From a checkpoint of a small mixture-of-experts model trained on Wikipedia: 8868 steps.
Below are experts of layer 7 (counted from 0) of a mixture-of-experts language model. Rows are named router (the router's row for the expert), gate (a neuron's input weights, with its number), up (a neuron's input weights, with its number), down (a neuron's output weights, with its number) and show model dimensions 0-95. Each number is 500 + 50 x the weight over its row's rms, rounded and kept within 0 to 999. Numbers have three digits each.
Before each expert's rows: "gets" lists some tokens that make up at least twice as much of what it gets as of all text; "comes before" lists some tokens at least twice as common just after its tokens as in all text. This comes from a sample of Wikipedia text that the model never trained on. Tokens count by the router's weight.

# expert 28
gets: ",", " 17", " 16", " 6", " 15", " 12"
comes before: " |", ",", "th", "–", "000", "″"
router:448534458579496567482457543547479512501461480530468534494501497539543566591557470419420463535469453529405500492495492460472511458572447526480533448515582408428456547594434499604425499437433555502627408463559469433533430503453512482519532542475476565515438527440502546538530428554501476556
gate0:491568378516486584584472532515537473520524544531467575525522538572578536507476454501457458526528522551488490556588541541478493486536501501525457453505554531427462532518522556590519451459494456528552522449523565478550477513553483516538499544554460538538562467482533520529369523517463480497
up0:469464427473485556519457459514607531524518468445547549465521504470455470499584495478494408439472424551454527463469416571469492581533551437475497498566481554530626509534464545438497476481482483563498486438458511557522529527485521530545567556530496494506511479509542508439523434523484511526
down0:458439531480452531402540426457522563539480503516515401451497612506563539540496482503562473504595538551482462532563400503479478459487500510434451462479470472533514605544492514462494529516481549412495580465442508473502529549580497472438459506502499473468532542474484415565511428420564531519
gate1:535506516539477446576501518620436466465473449473566544519638537518447548563535452491481527498499507486418561474457574573479497527552573500525515556481486612466457517532426504447469502446556447449478587484507457404498479436517430414435494508492484512495421515540418455463579532480541527461
up1:549529517550532500548445528518553459548474480455514570541540564477536555590543463478472533380530493566488489460488482512429483498500544611410510550523520547482548534573478542498451414446538565497520563491503495437523460518483430412450452517482468471510433444540411507469582460530525606452
down1:485487492463563445563462450484543525578403580469467479478442524514492452463438549424589526519541508496510475495552471482505448464468451445546479445468482517567486476455522493505508402486480565443604492515424408543483552471564490521488500532569491558555617519446505510564516528485528513552
gate2:492547524530463566579492527554487538532481460484550496407515462553520432501568465516503501479515514588595490598568472545543450542488560499515475449451533462486592468493465451540505468497450504500516581562448505449601458554432546575483553398487568504469491388544498505525466495460483559529
up2:490446426467521473461479481590533523487513501511443509524501529468457576456460442508472486521511474510387506431490485462430584466518512458505545529579524571512406594546497585489457489470520489511495507452507512528531567484618489502478441527437490492475519536446466485417539481483442391510
down2:481532596545539492439551515514572573495504486492433576402456524460488522452567606479492560538587511483500470561475423491470439573547530503518409532491476532509458520447525496489457565531436513396513536399463440561577550466521443450456470545455517495499475508470466397471432547549498466464
gate3:462452468512562478440533498466495443476502609541545517522498460517459560485503546532552540498476523451478454504583406565554603534391534450455458606459531507564614405412540534439526557621515533503510500521499459505412470499480495540566479462532502489459521556446635467519450460439362454461
up3:519597534484458491585520352494526573513575437477429494500488558495453482483435473471426489585502561584528537529493569503469424471506391490530572437495457539550474601548485499520608481495496472555486490494518505473579449472536566502537541423473484474462449444574431542421586568484530428539
down3:474428495513585513468525456529450507468501442442506519524486574421576474571449501476466491574495487489519489509482561482575467430439382482587379595447459552510494500543432494463476525532590612550464470535562507411472517477547445522523553472415487538531456421509442484500550525481483541525
gate4:513430439459520442444496500558384576484394592496536549525525488538491472498542596544539468619481458508472461470537543489528506433346386496591549480532393485504546528424449488386484532476448383576506504485479560462460500460503560454538458500460439466436514521571458538506549541571518514556
up4:507452411515469453461545502566487560510467511503510573415538556500519443483576513525452413525483558481443470488483590578478401483434558442578561429537498490563522566506414391494547438426513529586479531495445506476460477483507551528543482582478496514440443493542429527540498436529537499522
down4:489573518438413419550454536435529509471549461528532503462467529516525525511543587439490510576471522480503494503390477560492480529475498500443414573559505491547560498483431537565496448567537543475489517550392570519591492520506500380452501533457543526488572522590567469529505481537499552542
gate5:435516606420437470540485524575444533493506494496589627546485482468460553540575358457538470524511562513456493454513475529498558573488526513554472492561483472543536450419647579427527495531459528543509520422470602536488577430528527524487464523468443505397431497458441447449545447434513447548
up5:513445518468509478544489501543420468498540499506535430388462464530575544481441473438574605472541498492521529468425474535498493488529519394496498504483560586511468571453398421379495475491548542526474536550539499516427441493546538478491546497473547505462515553519446548567510562494544538479
down5:432443505543490491512468530555442447467482471545511519511448442543579561537510509593519565553435527448547502522479439504536552541463478532560472581468545467449422461444482512489515457574489493513428533471526449488553542408561456459437549594526455557558518535485564472601578536486551535431
gate6:535494406469520497427576465449464529477439502534473493514451573488465488473537450449557421507542494486511498539452481589511526423491577468591501517595437421501407470489428560536470490497441540520498516470462527588548538418427587464541464478535469492541623466593471507385532546449583582435
up6:548495415447430538555461496454489540584496530550524578453495469473516508483487479533585556480533508534469502483535576481512566484516429578478506605487458456567554574388499574444478462469441375604486530390411518416465524514447528448495444529492501462450461593478504502495538471591418498644
down6:643514491487576469502585521495588517454546531564424571502445580556477511515439413521533473565432439576481546492433463448493512468454506478528521396479513489480450432554488510526564529527475517564493425539477523503546500504458443383462452556504527538568535527455462537511513538498553559501
gate7:487528514568541385512515487480396464513601569438519543471442523545389616495527531462568623560480460438468481485548574472521556487499496497518520514514464444499525499572572381515490453486505460518484455530448424529445461526552494472517452507462478523556423562441466472475443448407436510483
up7:444483534537523442529606451493511543560546569425445453445492568508401641506437496547485554530462426455420419471411576427521615486467456473500582561445506493509485522455501446528513426521484445526450473431425453552471518551491527451500436460466543500538493516474486514434502486548558547516
down7:461641465450558505516530486482419503439466527492624431552517539515515502494493507510460547529504476453448514458497499454507449521507561497587409552487518505561426426489565472466505583547442504489516573544564553606491491482519496487514467407520448533502521541506554450542494464463433453508
gate8:418590585555403514446445556479560463477538567443484443557457564544500624509561432466411490499471487509401552501480517589549562591497634482504522443586565554521570489548501496482459413442528501448525529568524600542571518546554487472474363596516436521479409505538558500476505418483519445531
up8:439504644536382537552487552515584510491538604449522402539510509490597479517511512479417495487433534557495483494470446498551585518581616510490537441527607543579580494528505491493512486446530559509503527517482528542519523547520523490587418499487463524514444504509568481491566523534489400563
down8:530487499364480482538453464473471488488398442501545468525526509537583500489426466442467526511518392535576446535513465420436499552454457464563464467444485496506486441499509452534489467474548471550438577491592526381486565486561400429405492543504472483493622476391504431464489492527491466506
gate9:477491495539531467521464433526481501576495518499467549578405508469501577520534460535537522543534512446591580441480448482480600463523594573493485510494531510441480446456491480455463420467510491477554558542490465595448568537443524408530441500508499480461550575474497575492515484373431483544
up9:484500528514458477532506481538494498495455578490471566482507392499489526536536484484394493441471518537437485508502520519550533407544569511553476495586573495423478513460457516499483460414470475580518485552566532431508515518513539443568410558516536518590536626513583566567544407508490515572
down9:508505505571558380439506522446553624501508564512449422485497468548532506423525426563480482543416563435568468504443493509501620522478461409540461442478554472471576468432553460600467520454481457474436515480490430488502516557531515501490625608506512385604520508498497513538465578523544521553
gate10:479402429498539572620450504447603480481474512522491505556518517538402519504566508522537494289502452436506410466445486456549475429484524537467445455460502511492487295468523472428497441579454485495430489472474499479536636466482505454519458476495460375481419516503531546491432406481409567466
up10:564477479439409461589465529514610498519526516522443471518553588535490442468515486498478502406574452505504486560475569529565516457559567560484484490480513449372462393505540523471486485484466455383461503580477495552571568499499528552560438562495586487526478488459546623490455529575465498476
down10:507433555478552494477497539490439541484572519423497470497405475482426433520529517542448467478633520570502482480510554493569499470553439600426546528453479566541502461509529472489455576509505564494521557541526535461462547536542393485480564508483513447482486551501431479567487541443586493467
gate11:488603515441419484516535536444512452612517449539541565431568433456479583537497477534482401532587514541500566525540488454524510425465496498535488460482439541450458447508574564555470471500441601444524423528420580518487503485527479579498507520482497437428482466525537440526545464451529440413
up11:516625510544497322538521534528505473516486552506554493544513541551489551486553510484431552547556403508396472525584501490540472510402415504533485486498527482434426560575474497507460529413443563362513532462530552473517493446407517468545498476504606497581507454461514443513540507465486447425
down11:468534551527447459547446587453453475423573495464389462575458522549522496583507493392510480521509536494504495415473457511395428500528518534466438491565574466477497460567438531510386463411572515574536491485602506441484534482552565478499437446524443535504352518552547556535482481532490520585
gate12:444477611488486479473555450442564593432462498559477487466497626506531486509460468483543411390460531466466475491453513421503483510439567418518488457546509552572359453501521447575494489580492470406473468449491513539508505485456456464442630446410563515583473515537526491473463537515587515548
up12:552592504498487504559516501473468519532508415466507456542526538462486443465529568530511558513565461539658582490479491537468472425459461618567527519513478521414501413518568449482492420500438451460470524595379434550557523552477565526514423585513510506425472411544353511494498489551524530457
down12:548523479561535477508500457582612548441487495505493556502463541471478453443524513491585527502469521502585462518477502514473481527552511478549555449484449537526566498550465524476429545496521500477427583512382571457492390465504477508529524479558530557416486493546485499499486478529582465459
gate13:500421487449484523527438547389487489465471445523492604505474621560501550467569486549646441507576468475488460528563510525558524482451572588486426524541473409507497543514535461429494500552484556459486504556466380543424518543397493374504464485478470497472578573436580486528436523444441585426
up13:525561476475592542495539535509525495517444463505560538429457470519495517491584500484436505475602516601497518507496395484566543583538520450411530561539511545572621507485455540388454480432462415546424533536578578482487552500522530483471429524662502496548578491532475498478526489601448427593
down13:548522493584447462461591542522515450521576522549398562500514484528506484577354455538522468490498488511497565534525427518522593468454487449479539476532502547429465495515573446547573517542472564581589456464569514476515557528526521513491555528488458462462439552534571466545530529506593503406
gate14:542577527522443592437441560439593510566526497598475530484585545486570481479551491490451513536540551467507466546505526473465412460537465493460558485575443484458521465509520584515486456577523518394514500495465417505419485503514541531495461613450479508549475479503432495497511462503518533512
up14:524446479489515535458495476473624456558478532487469536523518562435514447500520507556518533316493436503476515548483540465509425472514454516402624568607425580494606530452504556444485439632478399480493530462484413510440525475453537570510437551454507448533571486465494507480474412544513522470
down14:459518437566394515405480458619443420565498465481518486364453546415451508486499499583539427510473499474463470518522482404444490446502458438505480414489532481438535465481503481541469516531399509584427395478382546486501471468505519530485518479528591461469522478467536432583442456396523442458

# expert 5
gets: " 6", " 4", " 3", " 7", " 2", " 5"
comes before: ".", " |", ",", "–", "th", ")"
router:524469445416495480531546574482524497509504545556535440447480520461543522497492563408442559491451524522509473491531422453501505488544456471460471472551546498550562532443404456485447398418358510526524460502576487425443509521413504484536451529532539440523493525507417512554564456558539477578
gate0:430558576531424565536463508521483451541602499453495487462573457525415551515510404516460501472526501535476500443560515484508510473539551520526585470532556585506525518551499523518478464567562461447483488447456453462488502645533536511482479556494534534411426519511458394425476515526559548526
up0:470529474503516473499462481602532495452469489437527456564598456503468483487554467477536551495426590468521498466644483530532437471509533538564457429505525579538485453390431469428557546506511463526465590517531353409488452470542567495456435406470597544490413573500516511413440511439494522581
down0:499542509610601544514503547500500522367554464492567460465491486522487520463402497474619431586542497525420484440544503493495561445512553561501521543453475563582465450532440443524515376553593483495529495439515447591440452482512525501492517515490484567567526462524495486453535404496510511438
gate1:453510480519570498525543571587523508602501474499534413580468450494530507538507383484525506416483465520537511478488434507446540524557456480520531486535555503538410469448464496533501491496531531612586538515537523409566479522525545559576507395518484500458417515537469547397512500547480489602
up1:579434569506481518519471539534447581537516460517446513475481448557469528525537484487522512486483450476564460422479539487465557519544510525543491558593492634533602471517484479594465446528533495497529585581500447475549489463503443474468506542528423595528490484685440532441580413480546562517
down1:448434494331454457543446516499445534442512403544631469523484558466561544527516534397530557509564472504536467452489444562554532484536519454487486539542484503557458405452466557468437527455456496440471624517430441393483433477510668550464483466529527417553420523538544465494533464484530553494
gate2:522615526606512471514431485557501426485474478425512498538551416464522455479574468507441432518540508532503450507506394593462560458559520510511593350535557519534453459536408448508519595541518510536529490416528510524528594494509515518477375495500488443534555441602504480508528487484519477463
up2:493504441477505490445524514519466533531570430530467516482429558500472487493429484528612504494473514440470547502526502457531518569491454440524426596480479468486513574496553614501521464539519588395487521486465564429518468511476543476504590521462506657540464536450508508454457624446504539518
down2:422551482582608574454558482478515461480551530518500459512516452447464457496553513572507448480500469397525469527463441392429452538508513535483440396530497524486436478530563475546539549501502545486501508442524569534536529546429448492558538455540665606413523512475548456550517497457398488442
gate3:475512520571533493477500538499579510511472499587511425510515531481492568535514510566539441473531465478547471502485521537483581478428528530397504410411518449540539544572524471504509459593622502480577430542534443545503495554463460483583442498451441536478514487467473456435451509469382428482
up3:521537470583516515506507535478518483474467503563494436461437542532548561457539475515534443457474451465586477466559521509513488466417652492463564453453525444432478541439554497475514414527546495538489503583475453603487490526500523505635543493453501536376414462486474466487433462388462461525
down3:630563484509500439518452530534495505476479508574558517488553446490570433462379482584449500442488555549537504512582489560489500542478430463472428458538637473440495492496448452428536448534542498507532403608459430449519465483488473468472541495468595530483444529409498519553446555530541533534
gate4:539476407440510498512522605519443529535463436565474468512440436504487459526472459451485577421559521395524426566539483470491507471532475508473443527561594453550516476461486550589519508439479555454526506580445504555661581571456509518470507491576544470467528545466484501476454512475422419529
up4:478500573548438506496448414506464418450583543517500548465505548566501571458395508570515447502481485599490512479535545517528508478526540482505566415446437478453526498509563467397489543564447528493467527461499469521438434431542497499527390518407479506558474497565542490521460454426565489486
down4:544467554592547626461581477516470407469633529418485514448554475475575514489543444524532469504453479469460527527423535475450417541489501498384577502509489540417564548474530553510502493555540556564484502499526614542542517451459401454525515450503507462438568469586491512464485477497497491466
gate5:482523574536424494481463468550552425518557466418505511568541456495424461512488403548579516572482487521462482490495450494550500555575581535560566346538531479457469470499506559474509435566478565567463510524459429495606521513477557471526457536484575519449510517565564495439467531444532593488
up5:470551586535509507558487470539519536484483514639422520533394531464537511474485553484492418488529580495512494483516526528418437427495489415468435489463482471582548473465499452503499587525622502475532455514521585533479538460510454501526457508416459491501608475509420580429457467495410465601
down5:515462583545479401578453548507516440488496597539497498455533466431518511582494473502456382463444480470581497527539443527446580552438388456427531447527553493479478529443530596538514531403508490514538430478497551401561485580484576417517488430472483542561491432481487494535566489529495515503
gate6:529414456430546441536476401458518467478537628458485463522441559497482541596530440465597450499532567487539424508534488486507535506505472511536481423573436435509578466485464574544536527500538536502490476414475526559468420545475435491580495469522445472476621483454449570491531572501482544523
up6:526518542477502519526498535512586522495542481465527505365584491424512510462482447474480536476420394565543502504507434564451491459453543475463559536500562555502516499485478461541419409536516563499368412486488493513406512527593555502421493508480522574414522436489476398476426493538586396373
down6:422539475540510544575503512509528495511442547504464493544622535538444464507615465624516457586497465430458534517448484624434512519480440550521576600508562554519433481529532630448504485494544517422487513454488522448528452525471546581506506501472494487498558448600484526441528496427425468514
gate7:596502481529418610568473457437572514574492440546522468507472446565540463593444436445439457559469484505530539517481484555477541471590599490498509569551406528556523556488494471605472403424456448416538610435449495495455554462538474519484556674557404498516503434546490568503491541509469517514
up7:529454517476501557545457559339529510439471521525426457641471508514417622506472513425535382543451491490560513448461494582457472477536561443452519513467425401537587512541455553523443501531602454463548531441521488565573529477478469452385564540511431476508538492500485509533526505484505606442
down7:467522467475480455471489519552575491520551457551375588508411508473552610546515541492488472458499539554510464505466533530642515467548455452506596448499547473522428529557446525489490480445474467466550489467476385418528481528550530485467517492599465525521551502614457630477472449419441525497
gate8:451496491589582507502440535468466493437496468453520492470475513490418612408549478483524504482482501516489535436490452479543474453507579516545467534516449538536471597497538456472449562569528617498455604515496501519498604482403539474499495577490486516437577535538434439497501469485530506454
up8:505569506514406549480483503507485473539539462530417569576548539494545460540459502580523468480475549469496509574535478523564527525436389579507555503479543469482457421535512552517553466480520460487479435481530559505572512473558435528378515438469479507548477480432557556522422511485452574519
down8:504488557528465505544532537518499544545528454514471491446417577448424514481531508447591602469502458538465502436508519579410480550494508554525479467503537529562538536572455591537482467593534537478469518492479637421510440625564489485539457532534500611459540439543529473495473459439402540556
gate9:462453462543515505513533537543491453430503553498479557526535569545449559488508538454465524589507459471473506462456552525473502433583521385514612511508410529466489570569450480532499590523498455529482479495451602333472553486526612391469572540459503560460494472547410466426571627511514534433
up9:524483472473536519529551529531547596511404504545505545540618606551427500529477548531523500473583513446561543566446538503475557427491395486460523518404435461560550528546514567550483473478470509532551461490450492466473599448452508505430468467453498499567536394522428509556537441541382496535
down9:595539468498337511459428531488489616572519420483458449451498532480495487478558551576555565449535513532474526445608537451412440572529490420544471532545466524440579487454520518507438502415525485496450500485495447451456500497475490506522497529458498525473537477535497464615481521491481510649
gate10:484541508471528438392407500511518490497550563462510476489530561442466481422445474502583460479463528545414544458485444561461556478528515377503538469532601519534532432444519486501444462572568538579436405518466504520457510504510524502571410492484522504448425488541422449445473599556499537493
up10:493523421486490554627559407470491471532426468462469422574531534609492423558501498559512381493468492526472418532387421484460478476523506470409422542418546448561552490529540533489462425536481594535606529464474522522550579521530504598518469512486497474476499489490510543507440494446439525562
down10:546527502570589570550446527504601535473569482416550525402514453486492504579483549520508462455500505532483523501449438462445539513552529426462518469450479429472493507424490496455488466599492557445499469476464467486408419501500476465485528474525558524474547491519538432523569489528580494542
gate11:495546424522528466491482545507530404541506451462528471532499504605562523509518546549441560486567481521550551556314459488557442549495403463433555429524540519496455460588530522534472450454468463430430506445507470489558459500538478551393456470450496484517535462586590497539412495464481439502
up11:419475552461445534437527481438506532429464465590496542460455455468456515525464457493612406517464565505509458460643519503448596462395575522473440586479442477499530524463510460499510607495521572558537401511524610467530522501504488474581560547498516615425386449436528443459596485502470550518
down11:398543527469507497548527425449538469528537509471470595504583489498492514463498496548611550509492521438517492511509463514479499479505437599453529384485499444560516429435503490488478460579497528529508508500533375571560556511484421518473519414573591439445498567376437503496519507588520487448
gate12:499425486443457571542464459547530638498443476575486489435509503464481482470582467467510502397490530463422407496503450503466581547583498432464536420531513506557594485547404477499459559487462457556476463510561504454510543517563578472416527491539506452529496525512391556488541507564497515550
up12:509453447438508559434417466491557490508521465516466558601548494546450499435442457496534437406531505527521476490474467498477478602577485386500560497487429492485492512508457504428482580531491487545475457532553496505488516475513410519482477449432590525507520560450569464576478599535444441546
down12:488463483581460429448525455592463561583548528647496543471514490434569565495465477532499520440535464501464580458473558427477473473498491472521535604479511507518559432457517505441536477587491500499521490453512433533513497535518488471483535608466554535428466458454546426558481480436483573448
gate13:544486477494477496486513522478462543490488523475488605453460641429426543498453474436404612483572515530510478512453496544471533415452488483474485565474475444526536555500526483588449410527541539505533462441451501527421560499432483498596461545475449440559506378435473449486494417540502510462
up13:473448403516540562461505511358429472491480453530480446492485540586483526445461606542529558481517405517576430469473489579498502482536443517523608556570498454493553511464482531467472513591531513500498511518382478397406473530496473505437532451532510495464419523522467489584565431529505604476
down13:528504560567417489504445435531498432534455550552497542456535508584535480513566448587395490434484514434431387495501520415550567541535406432497567519587482470568484509396554515533508523420435391480527433497510565502592526537535483539473451498580519490534562481519478491556557518527574619443
gate14:396452557489596517488481467517465484550531473471549612508581490563436478579450475537450533526514428476627518497492491502584547506521575587500513389513423482380531417470559468526429489598466547558465578474366491455520599557517461475414368541531525496487436519599510514501511440427502555420
up14:492518493472535396475529536545541529502522367482576455486627503458501432524500502507496607542382455473418541490546522454599532521496540513617497492529421501373487416472502425473493496568432545528473558498482465430463400581514490499536479509470537516551508583536560427536485472455522559451
down14:506474401470424482458489485497539539494497470514458460600413507480449574518435518570524615520578532505373458440547570402531463465517593515536363552478473566497458430508517380493485483592545404468411540512477580492500462502499450439517406631581433520491556631499466579526536431498534471513

# expert 111
gets: " 1", " 2", " 3", " 4", " 0", " 5"
comes before: " |", ".", "–", ",", ")", ";"
router:513466455372488469557449537516480491508387460531526521419519409448575478567514615514526568580382473516471480400434499456518434503519453535511470499552465476503473493466446480512496566436448487562529458437508441448462448441496413419489559485466456497567451523536618483517510471482517498502
gate0:562496482499508489499498449514589520503562548457580520577546452480478494520511528497513468546534453447518553499533482516589498488478465514474516461456447551447517393506489481480583435531513470538465584515510498470463512567540574514498484473540448447522464505489504519437362533408386481443
up0:517382420486587454451459450418520478495476575421501560590497482574483536545512519493481511428504377504478464516491440473539447511522496552436530529515505510444525498459581438503517549505513478518537481505464468525441504488402493475471560461554512488515562475512543414508556471603463499417
down0:442430501439442638457471449396499537575484531491456567538418489515571532463603491484546505533489412516584536549472452564488495547442449547456435529501505445626514432508512425578480468511511434494564550516478566575492621569481500531419512490421436462502447482540478550495408509509509481545
gate1:558606518472470532520560526546583488508513538429455541456581462493516492479491457631363561458620454394449408535425553527608511498539480511485519552564586437502463454381465599448494458468544489405508426553580471517520528520500536499403439552537450494593474530487509511495516476489571476497
up1:471466569498544472529491471509458589481523450492429515522405525440475521513462507456549523584453559577588568486568472513436519485465450444518532434418395478556467534632554395535532572517510453557437508444448509516476490439529477560459598378430496477410621461417461525471432565486440545516
down1:454489527534496476463541411554558452412525536397529435433434576465457504464472437561483519464535525492534446471515473555506467548490451488556504449518464540507511446473596509528591483503639487535475469587464489515600504581496455519469515442573520468408567518390601531475458469468560502438
gate2:446481604433595385480477462482511483502490509506513521498528511529478531608421493494554549475501467461619472472536498454503538440519605539486508529484464493487468446459506494404524556558599502404518607507576522477482525482517488467449511458490494391558559580465581461535425532419470595508
up2:441486472532552565516493416425474466491528543524452454513468445577541502442431527538480509545444554454445531531427427520541534481457416500471561452456478495607499507397487545486443502504444450572466519484543458484518549488466491481453433453523443442507449468434482547526533484581473426549
down2:531509506500569479426439488515483578464518417437528397478561511431487486475499418563477548448506432463540524460551502512440477546543524477477490576455553580407477580449507434527508460473539396471473439513555539505494478516559570473520551470405515533519492474427563478529493526467576580556
gate3:499451496542581485466484429537573475482477573502485497563516485506412506442543449597486520509517540519525558549532398540522569547471473534524450433436578514537421484544519444447537477530533464550544495519536541431523511518507509564488445611597510566537472510495492521488456508412528646547
up3:514563491543454524500532471487504510534570441440512502536548533494479446454450456481493484472567555433513480604525530491564533526473502465442532578491488552431627465505520531516578452564513539473495469599498413600551541556545539579571481365504551616466519473472515514431491480463429469502
down3:516542477494498516547466478499503525504435501553477547487411449414565501506514497437606545555506563448435520501443575437459475436577528592494533499525411549529460506535423417469443531505476558532439531560476491449557514450555508403458532495367398468504445537552475505537520438611600423453
gate4:602557614461475573584520358505530487456494500472511442529573489481553498457471502531550476529489571506580467467461489529465575591531462538517527472470464446592594504508443526475479550529530473585545411503481466537456593466471462510579567455501480431592472443538498475455473508541493422454
up4:585627555474436559616528390489499430543491590491496452418531497472495510492467511503456466558545507487503466503449488565408536521484480558512550486472474417560583460525471539551544487491487467508576443472491519552471507505466472510485457448471474402565545420444474459465519510512501421375
down4:482546585495558526449434502577489547550454487539497463509481450489562503538523433516500551451572495545514462551540516528458654494500500549553445496455506488546468568590608502575456593423503453419483456530617611505484546489444521512405445462408457494473452546465462607508540528448362420560
gate5:464568461471522479504533508411568500392492502481551535557487509439514524433518526513516510386421465423544460576582454594569412513503432526534514518528517584440468479517524520444497543507471585595427476469494418494484447518479463467517577544478566622561527549527538643506591563536446486393
up5:565488549535495417575519468551669481501519518530472568458599536483520535407478503508483434420507484365436442538570560518539480596550560564510508553456531512427512487543532519517542470500466540464495482485588458460550390507478506544457544537537569600521541515484496519554521461481517455424
down5:521488550583485489515494458523529546435484540460500550514453522478492538442568388633510508523568492569499456506428474520487458453538436529475512437444524548506521473420579559448518486500452551441556448494522423492579441571487623477476518551549459592401441514460489562418510541439473511510
gate6:510540579472438436483587410479519395485480477552442469424505438406497484492461508470526468553474541601653507442514568509443544438564522501466518472436354499518504502430480406511507600559471476404508451477544575442516531600429496507470537495446495422436465509498408390574540469516565531546
up6:500475442445581496414465537360475458531491446456502559580450521464452467445510536460538476542467541548417444487527471486539502553451446440500514493605494459506461577558483558491498503534475503563495483520445541491514496447424512493502506519476490608568475506481619511486401567562461419429
down6:550473489566463461588493478486476514459546521550570572565575451535513569541537535508528477524604475491587457487456513461491513518472548515437586511564457527437514382438458506501450479582602505421498491504530509534527539443515512466512465451555472408546476510526435484507468534544457460448
gate7:446480533447542545432507545434470509483536328448519480470453431500452466550533491553563549528561516542547457489489486434455425541455512435503515483551426518562516509446485506552553539512546574592466435489508509450482469496556417427430593478531500487520415491463570489496511560524474499510
up7:465545518485410504541473499421435447621513460494565517496494508607481461479517492566481559503545461539471481553473511519496512470466423533483527506448515414542558447558483568532509480495538452519601497492474448508454457458543468528499480455520437500527433496467592556502408490485446453484
down7:472442530515534549486548597501503509528567445528422614566441485473480528490513427468536460556413541408507504463495482479514514471536526517443522536524511417558515565530483501510404489482450492460505550450547494473554519451519504515439528507463480564479406370555526520529442550422477511458
gate8:543500549517499498512388515471565426487593529448486468507526582458546437469456481534446422456457462493434415518527358472612450544475501527526554405600551575393405507493451502426503509517450568563440459505440508438526523579428542516512526506508576481585510447573524459504546538546487557474
up8:444530406476525469436572500612425555421447457544595532482573448541467528517600500557511595493511544485567595510468606543489536436469465485504425559442472482555579489466517457526492484500574440467531554511550434497464519519576468498551441411526487470420468593452380505535444416393512466520
down8:486515593451509517519433491508536443522574374493524427606469480532493442473526572460545547536465502482476459482575513575559574515464525579491498492538481476510479533563444457455527551478497405434502507518496483427558521482543484554585467506499529600519499493493440527492625545534487575536
gate9:466467589514497540486458514578460460454519485472527527456409444524520464561519460472442512498443540487535532462447475530558450436542496550572439306541544529557481440453493499466553513496453421437400506469518555487557567502546433497523518487456531476381445489484513564504491502480526545515
up9:486498425471479546461512455417537535484484536543513472536556544491441539451507502513528517447548438518586473512513489497446542514506576487430509637531518395429489550532498455568389524508504617612549494497387450522431477504393510464534503538542483509562461507497501489522586411518458454453
down9:415560479513437557391516456409451397458522476527545461433576463439522502559493549489506525474493529451486579423568451637500616474608574561459517555477486521468610494463480420481535485465486491541463488471517471477474523549510434463537554460464604589504461447533548527480511486491455542531
gate10:480444519425505536533437462477570493446511543430617566395425431524496502457586447461476508436443575516517521560618481526569476485504507516509481455504551435531472355535449527421476497527483486512532513605487439480510549537491479536536522495508518467464519453504474612474531486547494487453
up10:514533616549562479521531521636421563564504440551435471569459509506515570483412535517481488570560400486524441459417517521460560531581490491500530536425480588429511532544501502566528539544527498462469408436517618462481421505560505486474484523489461532648457482460459450465477519479509502492
down10:545483560501448522520512479521522405543502431504506508492472449507463514562518513448466351467437457555490446540506463536474565542432524434481594470509574508506438486543509574516543542531496466513519473407444473557507477562498674542529526503511445484521550507623511538450453524478391499487
gate11:490514467443434556501584408595454488467461472482480607402481498549532484441434461434564491540547515544553536475495475566503531545492475533481517536507463488499541484489487466528558605501427490522529504489472547447451553533523513490532558543569522576435505469422335549583518422531483603467
up11:517495518426516492560541452532439530502450435407403566488528477449488533507430532518567493596524495608606568468437372500527508475550455526470519561567371474544507508494478454524483635516521533489491541433523571444463507421465482484439549486499467486502547516441386422584509425586489596471
down11:500492507422434547622551476420558474492461529536548451483466461523421548515581490515515467540476483484442525413494498522454479496521503563446541568487551553525576472473429519518517418454552550518451531500473456485443516563469452446460476521613567466472487521598575514501506500439407435489
gate12:465491445473601422471490470573579519421512672496610532545433509498511519529593426464549521437566561419436565512508558561542507434510491489368537457514523463464466463582469487560475423460579457549502540526499477430478547513483483448616467526520478490523529500500488512450521479482361464507
up12:464458411448570480490481516554511491399514581556600554517501460486497520592617444424532519517534475456436579465515596505484477468537494485393481491512505441430472497540448440584493490459559494615508489459547531462467500477501462393629514536513486468553415507489515400471522406459429412527
down12:458503484534443563535544430551518462590523530489522514523489455395477433561486507417518602530515430501478515549535558432440529515545456593508456506551517458494494477539510539552509478417487491484493427471578618478487435517492504521510620531487522524505447492477507397465554466430580528512
gate13:560483453565563481550554497516563418523560552419544507528509477503473502488506435551495547561448480334516498463522479488547526521485423505498613451441499450446358429462503477534555492503616488429446467496499461592513551551539478512476537487510459541518499412388520457524537538450466496443
up13:515506471497500463591514512576453405494464489492533595465492444484531562536488564378524578532493441440500462388475436460487515478514461620531464521493443473497469551442371434518431574474501520510569471478530481534412534482573433409484496526485458564514532581483535493571501440469485529400
down13:485453535462615435488509499488539509462477432491621449423520538526508439598511499458440502456422574445539508456499402459407486548535498445500501443628546426515542504434547511513520517551568511524471503572468488558421439497526474577533541551545548495423437509531467493503481506473542540418
gate14:528452552511587477366494475532525544565506555568513513507504515479542515506513492505473500557464486397608610524496509483507496496419518473499502539433502532397428435503558536495476512535513442438483545562499460524458496551464522509527494523473472519492587454492420515478458530437474492485
up14:497492449533506524565486496484509467479510461446473535496477494523481500474503534423485470431528468517341414465458463483621573463527428374503537456570498468587533624581491438564516464536519536573539472420507579412471516467518550468559552472521504559512430517584558473516512499523560518525
down14:504537464487491498437548421418538465555502541413493394471517510487555475563537472519480433477508537479540516532526452465428550554537476484516541580542483595426498436460546477485518514558490562501488455537553585471506547468465593427549556482530540590395571535452555536506476529524389433600